Below are experts of layer 5 (counted from 0) of a mixture-of-experts language model. Rows are named router (the router's row for the expert), gate (a neuron's input weights, with its number), up (a neuron's input weights, with its number), down (a neuron's output weights, with its number) and show model dimensions 256-383. Each number is 200 + 30 x the weight over its row's rms, rounded and kept within 0 to 999.
Before each expert's rows: "raises" lists some tokens whose logits its average output raises strongly, later layers aside; "comes before" lists some tokens at least twice as common just after its tokens as in all text. This comes from a sample of Wikipedia text that the model never trained on. Tokens count by the router's weight.

# expert 1
raises: ",", " of", " and", " in", "/", " ("
comes before: " of", ",", ".", " in", " and", " ("
router,209,205,209,178,189,153,190,225,172,148,130,239,237,199,250,214,196,185,195,291,188,218,249,168,226,163,219,133,218,145,179,167,230,200,213,245,197,170,235,187,220,210,212,224,198,216,187,187,215,254,177,190,222,195,178,226,232,174,166,264,215,196,227,169,194,162,161,223,187,185,212,206,226,182,271,184,261,208,173,166,220,187,228,214,210,151,252,207,193,192,182,221,200,227,178,181,191,193,179,217,246,152,165,195,195,215,160,176,171,212,214,163,201,191,144,197,242,193,210,239,213,154,230,227,222,159,194,238
gate1,232,215,203,258,213,151,203,207,209,208,188,228,229,183,246,205,207,198,225,199,190,232,205,208,205,193,190,175,239,245,256,186,202,196,204,130,176,205,197,162,230,196,183,197,239,159,256,195,216,254,210,204,226,203,217,227,210,268,159,228,176,204,165,267,201,253,182,180,193,273,170,201,180,202,178,232,209,188,178,248,215,185,136,210,190,173,195,176,213,212,203,162,247,235,208,203,183,164,115,252,208,202,228,227,146,209,248,238,166,179,195,152,180,196,121,236,231,173,171,175,145,210,242,204,184,177,221,197
up1,226,196,186,176,203,229,206,214,232,146,265,183,185,196,209,196,156,217,215,220,257,179,188,202,181,235,197,232,211,206,196,172,214,163,234,211,214,226,208,229,187,210,153,146,193,219,242,198,263,212,170,194,149,178,163,199,212,215,209,202,222,192,167,204,243,161,252,211,189,190,200,208,136,196,166,194,179,234,236,191,169,220,252,236,232,241,202,216,190,204,216,238,211,205,221,213,195,230,230,215,272,198,168,214,174,150,218,205,200,255,218,139,167,188,170,198,204,196,235,174,202,207,197,189,201,197,204,184
down1,169,168,167,181,211,213,210,244,241,248,248,242,167,215,205,182,211,214,194,210,207,191,178,179,156,99,220,164,160,180,192,197,200,164,181,230,200,214,181,243,200,197,173,195,246,238,177,209,169,206,171,195,213,213,221,199,242,170,207,181,210,224,227,201,187,148,151,215,166,211,170,191,225,155,195,214,206,264,231,140,192,214,182,130,193,212,189,124,222,189,198,206,195,136,210,181,206,234,205,188,208,179,189,130,223,234,263,159,246,204,220,254,211,158,183,242,199,134,183,218,238,200,222,215,149,150,248,232
gate2,161,225,156,213,279,237,207,192,235,185,183,271,199,204,161,214,221,167,168,191,181,205,209,209,204,202,137,217,194,149,191,168,203,208,234,182,169,171,237,183,210,190,133,208,151,167,239,163,161,178,214,206,178,178,185,192,252,207,133,235,234,161,170,206,224,208,199,184,286,223,203,170,169,192,181,166,229,147,185,235,184,184,226,181,204,166,209,144,167,193,227,221,165,177,204,243,153,236,215,211,196,241,224,225,210,195,201,233,207,202,233,242,239,193,240,175,234,181,188,255,202,190,210,184,210,186,184,190
up2,175,257,154,170,214,207,250,198,217,191,221,227,210,220,176,164,186,219,186,175,214,195,196,217,226,176,134,222,174,146,216,169,119,205,229,196,192,183,248,165,183,145,203,189,219,197,134,200,169,198,190,176,212,212,165,201,214,215,169,218,243,185,253,217,172,221,158,203,247,194,212,204,180,179,231,159,171,182,190,205,212,183,207,203,238,192,197,172,221,191,186,204,214,198,277,187,197,226,191,252,189,244,140,181,207,235,170,205,236,193,239,231,269,233,200,250,277,201,223,206,155,207,188,128,164,186,223,177
down2,204,252,194,184,189,198,183,167,170,159,179,179,156,210,279,170,227,184,201,202,182,187,180,166,240,165,246,223,246,249,208,130,174,204,208,175,201,163,231,225,177,249,173,214,173,188,207,226,249,263,195,186,189,201,190,162,177,191,211,212,196,232,207,201,196,189,156,173,190,187,223,183,217,254,194,237,171,179,229,188,199,235,203,203,218,192,222,202,235,208,194,216,234,233,191,200,217,206,175,189,185,178,192,172,216,151,206,227,204,226,159,244,190,226,207,239,197,202,229,198,247,211,191,207,189,247,205,244
gate3,205,205,179,191,193,193,167,193,240,164,193,181,258,193,165,211,198,199,190,197,197,184,216,181,261,264,233,212,193,270,208,177,252,210,176,240,210,201,202,157,216,202,190,194,230,195,150,219,178,192,226,206,181,204,187,199,198,145,230,196,179,198,214,233,217,150,190,187,166,213,174,154,250,201,282,176,217,193,169,180,203,189,243,176,227,189,190,223,201,220,186,213,177,200,190,162,198,209,152,219,170,214,213,219,208,171,142,195,132,219,196,176,170,220,166,154,235,194,226,170,157,211,194,210,192,195,182,258
up3,232,240,198,163,162,141,258,184,166,192,199,180,254,258,209,214,176,198,160,201,154,157,266,172,220,204,251,173,210,218,232,204,240,201,189,198,213,182,190,212,199,165,110,188,208,122,179,198,222,129,189,240,188,263,178,152,204,190,225,206,276,202,181,197,271,171,136,158,174,200,195,180,219,200,184,230,177,223,157,169,212,220,238,233,214,190,165,221,199,179,208,153,226,231,207,197,263,186,216,161,218,177,225,248,182,220,222,217,144,211,152,220,219,241,152,209,237,239,231,191,225,250,141,187,238,249,195,201
down3,218,206,248,223,151,207,208,198,172,212,222,203,166,186,217,196,180,161,209,238,246,145,195,202,186,234,174,182,161,205,209,164,187,226,219,180,229,236,197,209,224,236,212,209,253,240,211,211,131,170,176,213,255,147,265,190,209,166,201,182,195,198,206,164,257,198,190,198,180,135,162,207,199,199,221,153,181,183,278,176,212,186,202,205,220,196,242,210,162,227,188,251,232,208,192,219,213,203,173,221,216,132,178,254,227,234,221,184,134,221,188,210,224,149,236,200,231,218,243,176,203,245,200,263,242,200,239,193
gate4,217,209,211,211,221,190,213,213,189,163,204,188,218,148,233,203,216,175,171,153,238,220,188,181,197,194,189,183,176,194,190,225,192,248,197,235,185,182,180,148,128,241,178,239,218,197,172,206,223,211,233,213,224,159,252,219,216,203,236,149,198,195,221,250,153,123,243,198,230,192,207,239,154,178,149,232,187,262,206,189,219,161,233,227,200,249,168,186,182,192,193,156,224,228,209,173,198,266,197,181,128,205,194,179,220,212,215,178,198,219,133,252,174,251,215,158,220,191,186,274,224,192,202,198,199,205,173,231
up4,216,224,200,255,192,168,167,184,220,195,241,190,252,198,206,207,204,181,232,191,183,174,213,195,187,188,206,158,181,195,191,215,254,183,253,229,195,238,224,243,161,170,176,199,187,192,191,221,195,187,270,149,207,198,158,200,181,218,206,200,268,219,192,207,150,182,188,194,238,188,203,138,229,136,195,175,261,225,207,182,172,192,204,183,233,182,192,264,231,214,228,185,204,259,172,137,169,161,192,236,200,226,248,199,207,257,185,211,236,185,175,194,234,230,241,247,196,231,237,171,187,222,182,199,195,160,247,182
down4,216,177,159,218,158,213,189,201,221,205,267,153,170,182,205,145,207,203,195,210,212,151,181,238,212,191,223,266,164,209,198,143,214,211,206,158,207,178,220,209,191,207,173,148,212,175,205,218,196,184,201,260,212,149,165,199,176,228,258,235,204,223,183,183,170,187,184,223,227,223,163,240,145,229,249,165,201,210,204,184,224,209,207,238,170,230,181,151,151,169,182,223,247,141,243,249,197,224,156,187,191,200,222,216,198,195,166,129,225,238,151,147,166,182,187,172,193,236,207,204,161,237,220,173,223,203,221,250

# expert 14
raises: " on", " in", " of", " with", " the", " from"
comes before: " to", "ed", " the", " of", "ing", " in"
router,195,189,240,122,188,187,174,233,165,201,198,223,177,256,203,162,192,166,199,206,198,229,218,209,176,183,258,184,209,179,215,216,224,231,192,219,174,201,198,160,187,213,189,156,236,211,224,247,218,242,179,213,218,257,182,189,245,223,178,156,197,161,184,153,185,191,243,229,174,250,221,203,248,205,192,211,170,179,181,181,244,228,213,222,196,188,205,249,236,219,166,189,159,205,175,172,206,266,192,180,236,210,212,217,159,222,189,208,182,202,221,209,187,204,139,210,259,197,206,280,165,204,222,197,181,226,228,213
gate1,192,186,179,183,185,170,153,203,142,141,163,215,199,206,202,170,225,192,196,207,192,278,170,153,226,164,169,220,189,184,195,218,206,203,200,235,177,256,225,169,184,226,131,247,236,188,218,289,195,184,195,161,160,185,197,204,222,197,263,184,244,216,238,147,184,176,213,243,190,201,193,127,197,143,234,185,201,209,219,191,197,172,163,233,184,196,225,180,210,185,233,195,221,220,183,184,227,218,209,257,242,227,235,231,217,215,216,182,252,239,185,235,209,221,210,220,185,254,218,150,122,242,165,183,201,242,147,220
up1,221,215,175,232,242,160,254,214,160,154,203,231,202,186,210,175,188,256,221,198,217,201,216,173,217,227,212,221,208,176,215,158,230,166,208,213,183,235,169,227,127,202,206,222,262,181,215,260,204,191,177,267,190,171,153,282,184,278,187,159,189,194,247,249,185,157,202,275,168,211,221,185,217,182,146,185,211,189,207,110,219,177,231,254,210,235,166,240,268,218,153,192,225,235,203,142,183,219,157,171,157,209,184,155,226,201,217,199,206,202,192,229,164,216,187,222,223,196,153,168,240,205,149,201,232,190,214,214
down1,141,250,231,210,235,221,150,157,174,198,163,187,207,223,217,178,215,201,247,184,186,199,133,201,186,202,273,182,177,213,166,221,244,199,227,202,224,170,236,220,214,194,168,226,195,155,205,161,217,209,190,221,196,241,187,241,220,181,210,224,223,206,269,175,160,211,184,189,197,140,258,187,194,193,199,152,215,218,189,242,173,232,205,185,220,192,244,164,241,252,189,166,252,206,209,186,160,209,144,237,289,160,200,185,198,201,205,184,226,223,191,224,203,185,198,187,168,195,227,189,164,204,236,174,229,170,195,216
gate2,168,209,195,204,214,190,268,251,251,232,210,232,230,199,217,203,273,157,193,202,180,167,196,261,207,191,172,228,197,185,237,194,167,239,193,199,167,233,226,165,226,178,186,131,225,152,142,258,201,148,137,233,187,195,211,218,181,186,196,180,221,257,234,171,133,211,165,132,209,221,169,220,257,204,160,202,199,201,268,196,215,175,207,219,171,228,196,196,237,231,226,225,188,168,212,197,184,217,188,208,216,169,187,247,220,256,195,205,180,192,119,185,205,180,172,228,191,195,191,176,223,186,183,193,190,265,240,207
up2,239,215,281,239,197,174,223,196,181,251,216,190,185,171,181,205,198,259,277,234,210,157,178,207,182,190,197,157,208,247,199,208,193,174,167,200,201,216,226,190,178,219,221,195,186,227,203,175,190,175,163,157,179,204,175,174,220,156,147,192,213,176,200,207,213,168,156,199,202,232,240,212,190,180,235,183,132,172,200,178,212,224,206,149,141,206,223,242,200,242,221,203,239,177,215,179,209,251,185,224,199,118,213,234,200,227,233,225,252,189,205,202,240,163,232,195,240,210,168,186,229,167,233,147,227,212,199,175
down2,186,203,198,198,173,161,205,155,207,169,191,225,179,200,173,186,205,192,201,188,193,190,212,236,217,158,260,189,214,299,211,152,145,229,203,188,240,160,210,229,160,201,209,261,171,190,177,223,229,231,236,188,209,189,222,197,216,242,232,217,186,244,215,214,213,160,204,210,221,157,203,155,268,227,240,146,258,194,171,190,212,214,188,172,219,228,193,274,192,242,204,182,195,230,205,234,196,197,197,176,226,243,201,189,174,205,237,140,189,174,180,223,154,156,198,207,244,188,164,237,164,166,220,218,179,172,190,212
gate3,190,208,153,253,176,203,206,237,186,231,198,204,141,142,197,148,186,175,183,201,264,156,175,153,142,257,205,240,199,180,179,203,198,166,166,175,254,155,212,193,185,174,162,211,185,159,246,166,211,178,177,209,205,230,178,244,226,236,208,187,190,203,232,219,181,162,179,233,231,194,206,201,182,212,196,262,200,231,221,218,181,224,162,211,203,199,179,235,157,220,206,186,191,203,141,271,193,198,173,186,143,145,185,208,191,199,212,213,225,190,212,163,176,136,200,227,172,179,202,186,188,177,178,196,185,149,195,237
up3,209,164,200,225,191,188,245,195,136,224,151,188,130,210,198,184,180,169,174,158,233,189,186,220,113,209,245,180,183,227,216,292,235,209,173,240,183,175,241,183,217,214,166,168,179,140,210,145,189,204,187,193,198,161,236,178,176,229,203,209,206,242,190,180,166,189,165,176,218,227,192,196,238,217,237,198,250,190,221,185,212,249,193,204,182,212,183,194,142,218,141,202,248,194,185,259,172,182,174,207,199,195,217,223,256,251,206,196,252,246,257,173,249,186,195,289,223,180,219,166,168,246,185,155,219,226,158,207
down3,271,187,212,199,198,190,247,172,175,241,124,222,224,174,209,195,173,154,154,179,181,224,175,198,258,272,195,179,219,159,188,238,246,198,240,210,233,215,207,171,183,219,199,247,181,172,229,257,193,159,163,212,171,197,216,194,211,170,183,222,152,213,173,178,187,200,194,159,188,180,191,167,184,244,215,263,197,220,189,195,259,191,222,229,219,185,213,233,208,219,169,182,238,234,189,218,161,214,165,210,137,196,226,214,203,206,219,156,235,164,241,218,214,228,153,205,202,194,223,201,259,232,186,197,187,179,169,147
gate4,206,229,168,181,217,206,121,206,221,208,208,209,220,193,268,190,158,231,204,226,233,205,211,231,179,148,170,182,209,218,211,211,198,217,162,167,211,164,179,199,203,232,186,166,201,182,214,196,154,155,222,177,157,212,205,267,182,231,170,200,200,257,211,157,111,220,192,205,243,229,183,182,267,219,199,218,197,203,177,221,232,198,234,191,210,260,225,230,150,200,196,215,184,217,242,204,183,237,213,206,217,256,173,206,192,182,227,151,200,231,178,251,223,214,250,231,208,164,255,178,164,157,212,188,231,190,240,199
up4,192,209,198,227,161,217,169,177,174,236,210,211,234,151,190,192,210,218,221,235,214,148,169,189,209,218,213,184,156,203,195,121,196,224,195,152,174,186,198,229,166,207,178,190,178,234,187,208,251,188,172,179,191,211,211,198,176,181,193,209,259,225,192,217,194,180,201,191,201,180,248,248,199,210,203,214,272,204,218,196,201,195,164,215,276,179,239,183,203,189,226,289,130,204,184,201,204,205,178,217,215,213,252,149,152,207,172,134,255,201,193,166,179,172,209,195,212,181,225,183,244,165,187,152,159,178,196,228
down4,233,187,257,184,147,197,206,241,205,173,207,209,277,161,216,172,189,216,238,221,181,193,184,235,212,250,229,183,151,216,150,200,220,210,194,166,212,181,181,199,181,205,214,153,202,173,182,194,165,238,189,186,216,147,196,247,245,212,163,248,236,248,195,190,252,192,188,130,205,171,146,176,246,149,186,182,200,192,181,242,212,171,174,198,241,165,210,174,190,196,284,233,159,223,163,233,226,196,175,223,280,206,230,143,188,209,254,204,223,262,242,211,216,171,208,186,184,206,247,199,214,196,172,202,179,254,209,204

# expert 3
raises: " in", " from", " by", ",", " and", " of"
comes before: " to", " in", " of", " the", " by", " and"
router,224,208,191,155,215,148,206,211,172,183,183,210,222,204,228,146,216,202,173,204,212,213,205,217,198,196,209,203,207,206,214,180,193,164,222,223,214,219,185,169,209,178,199,174,233,206,201,247,192,250,227,208,157,237,213,201,255,221,164,176,160,165,197,148,222,248,202,160,221,256,168,225,253,196,233,168,158,229,225,189,128,191,208,194,192,154,179,199,214,235,177,233,203,152,200,147,216,276,202,214,181,186,197,186,176,250,212,211,223,210,238,169,181,168,185,233,199,164,206,285,184,151,175,182,258,210,169,204
gate1,172,235,143,237,179,206,196,176,186,191,137,213,225,254,207,208,221,260,189,206,163,218,201,192,223,191,199,158,231,209,184,248,223,155,212,210,222,172,147,172,198,164,211,231,198,254,207,180,250,183,189,194,190,194,174,178,200,184,198,206,179,196,147,210,182,182,218,229,213,193,158,234,230,159,217,234,232,190,196,244,185,197,251,186,203,199,184,222,161,151,178,174,226,207,200,161,204,215,153,226,208,255,148,176,248,220,195,187,177,165,222,198,217,202,191,172,215,166,150,188,207,185,227,214,191,158,203,171
up1,190,282,212,219,259,233,215,239,226,183,220,222,214,214,251,202,191,248,173,185,131,226,221,237,228,173,204,253,242,177,181,197,192,155,231,200,194,189,232,232,215,231,213,197,212,206,178,193,185,131,228,184,192,255,202,228,230,182,177,182,179,214,160,252,213,202,214,184,145,217,173,173,176,222,187,182,208,178,192,237,211,217,239,231,235,226,204,164,187,173,158,209,213,238,189,187,193,170,201,179,171,235,208,214,236,234,164,198,204,205,191,198,257,216,184,174,180,226,223,215,174,216,214,216,215,228,189,146
down1,235,186,208,170,219,178,205,164,220,220,231,228,198,226,201,246,199,155,188,202,189,227,233,200,182,177,208,155,152,154,207,208,171,189,214,219,224,221,224,233,159,205,144,153,257,189,143,183,187,236,177,180,156,151,187,263,235,166,166,210,141,200,275,174,213,176,175,233,213,207,241,186,180,183,242,196,188,208,212,201,237,212,224,185,198,201,207,224,278,177,241,221,162,159,155,222,171,174,232,223,251,241,242,199,163,199,233,261,215,246,184,218,217,172,182,128,232,191,141,228,190,129,177,195,204,157,195,208
gate2,186,222,193,189,180,241,203,287,173,232,230,210,194,222,214,240,201,120,212,203,197,249,234,267,223,155,171,165,183,191,234,237,154,205,207,193,182,203,163,275,214,153,170,137,199,188,165,214,199,237,239,160,190,148,208,198,273,195,213,190,184,216,173,196,145,163,119,233,212,174,238,180,154,178,215,163,168,181,182,226,242,171,203,261,229,163,210,190,218,266,198,222,230,240,149,185,242,237,190,129,248,257,234,237,232,224,212,188,226,213,169,229,224,187,178,265,185,220,255,181,162,261,216,180,228,208,245,139
up2,174,181,197,188,194,230,192,233,233,228,235,213,171,245,193,194,175,188,174,192,267,180,180,192,222,170,232,228,160,207,230,249,206,229,165,214,265,239,188,183,202,190,232,182,213,176,182,135,227,208,235,180,131,166,215,213,207,180,190,184,193,208,205,208,239,148,247,170,206,143,182,129,165,150,213,206,226,209,182,197,218,210,226,172,212,239,219,252,204,165,226,220,169,200,156,147,277,173,180,209,236,172,189,209,181,183,241,241,198,248,163,243,204,199,189,177,152,197,197,155,235,213,208,216,195,146,211,246
down2,146,191,311,165,239,201,159,155,190,176,210,177,184,220,197,179,167,225,183,138,197,133,237,223,139,199,243,202,178,226,225,189,222,226,197,267,182,204,193,198,196,221,211,179,190,189,185,217,195,250,177,188,233,235,193,249,180,222,270,160,194,223,152,208,198,224,198,227,201,158,278,195,220,216,232,194,221,189,202,195,227,220,179,203,192,231,195,189,179,175,175,212,205,166,144,238,251,180,241,164,190,193,168,221,174,195,221,166,185,226,219,196,174,192,268,225,209,230,179,172,220,203,173,173,216,257,183,184
gate3,246,225,136,216,194,209,228,247,193,182,171,192,213,191,214,214,211,180,229,196,216,208,213,231,228,239,226,169,173,224,187,218,172,238,195,221,217,191,191,215,186,157,221,252,230,175,237,224,209,200,173,180,246,158,222,169,267,193,233,166,186,161,168,203,185,126,181,174,142,170,150,217,186,151,264,174,170,170,210,172,199,170,187,223,217,213,218,153,209,224,220,225,218,175,219,219,195,190,180,241,187,177,229,242,234,179,184,159,167,165,185,198,222,188,178,227,217,216,193,165,173,167,177,198,230,176,214,229
up3,199,215,185,226,200,217,197,224,153,126,220,154,227,169,197,183,234,147,247,204,141,173,233,180,165,200,187,241,174,188,236,252,198,182,202,167,138,136,184,234,223,188,196,206,242,209,212,232,177,183,196,178,204,207,196,192,185,251,190,160,162,218,188,179,194,180,207,200,179,143,163,214,133,184,179,175,191,205,158,208,197,194,191,153,178,228,158,236,172,217,214,163,177,161,190,208,190,223,199,198,251,167,217,214,204,211,230,191,188,209,165,177,202,239,236,216,216,216,218,165,233,227,174,179,200,189,160,214
down3,236,158,192,229,188,205,184,243,254,223,196,185,188,158,175,169,238,175,214,179,184,168,236,205,132,216,157,150,213,212,171,205,209,171,201,192,185,173,219,216,137,205,193,196,187,188,180,215,171,187,229,149,230,210,179,148,193,189,200,172,151,216,164,214,232,186,229,196,215,199,234,234,202,171,202,140,242,218,207,171,166,181,177,188,188,179,234,178,165,236,220,176,190,216,186,214,116,211,167,191,169,190,175,178,245,213,184,171,209,211,185,244,173,248,223,212,240,211,220,186,219,197,214,268,210,159,211,250
gate4,205,218,179,116,208,202,214,198,161,206,223,223,239,194,181,213,220,173,220,268,260,183,202,252,186,181,148,182,209,218,192,172,149,248,211,217,188,215,218,163,252,194,142,234,192,246,140,166,204,240,172,167,189,204,202,205,235,191,182,220,214,192,200,147,205,184,146,185,214,209,189,205,201,187,231,173,223,232,217,195,192,211,172,205,191,162,235,216,182,185,180,217,245,194,196,197,214,164,202,172,182,168,196,131,183,203,164,205,207,244,196,153,227,205,169,202,236,234,199,208,226,216,202,154,227,160,179,175
up4,221,206,160,213,180,287,240,189,170,228,228,201,228,207,203,221,220,212,214,244,219,201,162,184,265,167,143,210,184,223,211,201,204,197,243,189,226,191,209,155,203,228,212,163,216,223,140,147,174,174,166,169,176,212,191,192,193,203,175,139,188,215,181,254,177,248,114,165,220,257,194,208,200,219,218,189,220,218,223,182,189,209,170,187,160,166,160,155,219,192,181,202,224,187,210,212,199,183,229,184,214,168,169,125,175,191,166,229,207,230,180,242,197,196,128,151,257,230,234,180,258,157,206,216,215,219,218,153
down4,188,207,209,184,211,210,246,230,172,200,227,193,170,219,152,178,185,220,210,247,179,263,194,231,161,175,224,206,221,183,224,223,175,212,218,228,224,155,236,216,217,192,197,189,158,168,154,176,198,208,218,229,152,243,254,189,150,185,229,169,185,179,204,170,200,134,197,139,198,183,183,232,161,159,160,184,268,196,182,245,171,186,201,208,159,196,213,166,245,166,172,206,184,219,178,220,179,234,147,208,239,182,194,184,190,208,203,226,197,151,213,229,204,199,163,211,129,171,243,262,195,183,151,246,249,179,202,218

# expert 22
raises: ",", " (", " and"
comes before: ",", " |", " (", ")", " and", ";"
router,202,197,185,194,196,181,210,220,193,162,176,205,192,175,213,235,179,213,207,218,183,203,199,164,181,164,199,189,173,153,178,161,240,191,193,214,169,203,209,224,220,203,188,209,143,264,166,123,190,157,156,181,234,212,195,226,185,152,171,224,202,223,187,204,181,114,171,161,221,188,203,203,143,163,202,167,266,193,194,189,233,191,193,225,201,182,236,210,167,169,202,227,183,223,209,227,168,225,164,231,252,175,233,256,196,183,178,225,178,182,219,239,144,177,237,190,219,160,182,198,205,256,202,215,221,176,257,198
gate0,174,180,206,202,199,178,189,225,153,244,162,223,234,177,234,111,207,224,171,214,213,176,180,248,168,165,236,176,166,182,180,180,247,225,158,194,182,207,202,249,254,231,220,222,189,152,199,193,176,242,158,270,172,210,125,177,200,206,201,198,172,228,230,191,236,138,135,121,164,213,227,209,234,197,191,238,213,192,206,183,235,196,192,206,121,205,168,232,237,218,203,134,244,255,192,172,223,171,185,193,203,176,220,186,190,238,235,222,220,222,193,236,203,223,212,208,189,209,202,151,211,202,211,141,194,188,164,195
up0,226,181,199,201,221,200,193,165,190,216,219,244,229,191,233,172,243,192,187,226,237,158,210,213,216,166,197,193,171,192,183,242,249,211,190,132,165,196,224,245,224,198,176,217,190,223,188,177,158,250,188,206,192,143,178,243,186,172,179,194,259,239,254,206,229,131,173,164,127,174,196,190,226,268,226,218,210,187,178,208,232,205,262,200,175,187,117,192,225,187,183,218,249,166,178,169,205,182,175,214,217,254,205,178,220,241,177,220,183,218,175,260,172,221,242,171,193,243,200,143,201,225,166,168,187,179,214,206
down0,197,216,252,209,213,179,261,159,225,185,200,195,157,207,171,207,178,260,156,176,219,223,203,204,254,240,190,219,181,215,229,185,176,80,266,183,194,190,222,209,187,190,239,177,244,236,176,187,226,166,222,172,216,191,209,198,171,205,238,182,239,200,219,189,219,233,248,292,246,187,185,240,220,254,195,221,193,185,192,187,152,179,235,174,200,234,209,206,265,180,222,167,214,136,219,215,167,204,234,194,153,192,173,227,170,165,169,214,175,151,148,141,266,225,202,201,240,236,240,182,202,158,174,200,218,214,191,200
gate1,139,244,177,228,171,219,249,150,214,229,200,226,195,168,193,216,182,155,260,210,162,181,241,216,206,142,160,233,224,232,200,214,218,159,224,212,193,219,178,158,233,214,186,191,207,146,221,228,241,180,203,226,182,163,234,223,198,158,158,164,195,180,178,187,238,185,176,244,190,254,212,248,190,193,214,212,218,191,171,193,249,183,208,187,204,199,213,140,206,204,224,228,214,174,173,191,220,227,199,192,234,243,230,227,200,185,214,217,207,149,162,193,212,202,215,161,194,203,252,209,188,211,178,225,204,182,175,191
up1,208,169,228,195,205,215,168,207,157,186,260,178,212,216,141,206,224,240,164,189,182,244,220,245,172,173,210,196,164,197,152,227,199,208,154,216,235,179,142,252,178,189,175,262,203,225,194,179,158,215,192,205,182,202,241,215,152,259,193,194,139,202,185,191,181,208,194,204,203,213,209,213,205,190,180,203,212,147,281,190,203,188,177,240,250,188,222,209,159,198,183,232,200,242,162,190,210,174,215,162,182,196,238,229,183,222,165,216,196,148,151,190,261,159,121,217,226,226,159,182,184,208,187,191,184,172,209,225
down1,225,265,222,211,205,201,223,228,191,148,218,175,182,253,212,190,207,232,242,206,217,209,238,143,183,233,223,176,223,186,158,141,152,180,193,215,197,185,239,277,196,179,242,162,205,232,230,222,186,178,157,222,137,240,215,144,198,176,205,249,220,201,146,208,173,211,229,234,177,174,189,177,255,139,240,156,190,208,204,197,260,207,168,220,187,230,177,191,207,226,205,211,210,232,162,187,239,193,208,197,191,166,203,194,208,204,209,236,170,196,204,232,215,201,172,179,173,132,194,254,184,240,186,172,167,196,166,203
gate2,222,196,148,169,198,179,279,236,203,180,144,212,170,192,137,160,190,213,214,203,244,182,168,239,174,234,266,233,241,224,177,186,169,176,203,182,227,227,287,226,232,164,225,204,199,202,227,199,138,198,224,244,267,172,214,152,167,203,240,150,228,182,233,239,176,221,179,197,183,240,221,241,173,201,161,215,221,217,205,218,201,245,200,138,227,235,215,199,226,202,207,190,166,169,219,207,212,183,216,231,249,197,266,162,170,199,213,233,239,195,210,189,173,137,213,154,193,190,193,210,153,169,197,223,190,237,215,186
up2,224,208,198,190,191,160,224,164,211,222,189,202,202,189,258,124,233,207,198,206,144,238,178,182,180,164,193,164,240,138,216,195,168,245,193,203,197,198,126,169,201,187,120,210,222,195,141,221,247,221,244,220,178,235,246,146,204,204,204,181,186,194,184,212,190,201,178,219,203,149,162,222,239,222,211,225,229,155,155,196,183,192,210,220,248,187,226,199,176,194,149,184,217,174,211,174,218,189,215,199,147,197,184,212,160,231,188,159,183,156,182,189,170,212,199,236,230,174,229,235,214,236,170,179,202,195,191,267
down2,226,184,182,156,191,193,193,205,200,197,198,208,182,161,227,152,207,236,185,252,197,209,153,168,213,174,233,169,238,201,213,255,211,214,186,194,166,200,211,152,207,177,192,246,235,234,207,188,250,257,240,214,156,204,196,209,231,222,258,213,196,180,223,191,172,196,180,185,191,206,238,221,275,179,164,201,221,188,177,217,125,213,164,166,185,173,257,154,194,222,190,144,223,239,226,199,226,171,171,243,199,165,199,188,209,201,188,199,204,196,178,185,166,210,195,142,203,167,218,215,152,151,224,153,165,223,191,213
gate3,184,173,190,135,237,226,155,199,246,204,203,165,161,198,206,218,159,189,183,197,238,216,148,170,135,184,248,165,239,232,194,180,204,227,224,233,239,178,220,162,204,248,204,200,200,250,178,228,142,233,204,198,198,203,189,151,251,225,180,150,227,227,223,193,211,224,173,164,191,157,202,172,141,152,198,206,208,193,163,221,199,183,187,255,193,218,222,198,230,163,202,211,220,203,171,192,206,221,217,216,234,174,179,175,214,240,223,179,193,201,231,184,171,146,198,227,157,223,228,244,228,186,214,213,203,196,250,231
up3,200,192,199,198,212,218,169,203,205,209,187,195,214,231,196,165,206,230,206,253,221,237,150,203,177,188,188,143,222,254,139,148,182,162,249,265,173,171,195,192,177,229,229,162,230,218,187,169,232,153,204,254,219,176,244,229,244,179,243,198,211,252,204,192,193,163,179,197,247,183,265,204,186,182,177,269,201,198,225,229,215,227,199,208,209,171,223,208,218,194,184,224,171,200,210,186,195,236,213,119,215,170,171,225,213,191,216,161,219,219,203,217,178,160,212,189,129,240,200,198,249,253,203,197,231,237,239,220
down3,203,246,203,224,222,209,179,234,199,201,251,217,220,195,260,199,210,255,243,170,204,215,180,224,152,212,196,186,167,234,193,114,175,192,228,208,165,177,181,250,208,183,266,199,177,174,247,207,261,210,178,214,229,163,142,194,234,239,174,237,160,211,198,185,266,246,237,247,203,240,262,144,149,173,187,216,223,213,173,184,209,255,188,193,161,206,191,243,187,206,177,221,230,145,197,165,212,156,203,177,185,207,201,261,235,161,206,210,189,236,206,200,233,185,197,196,257,218,232,224,185,201,145,226,257,231,209,160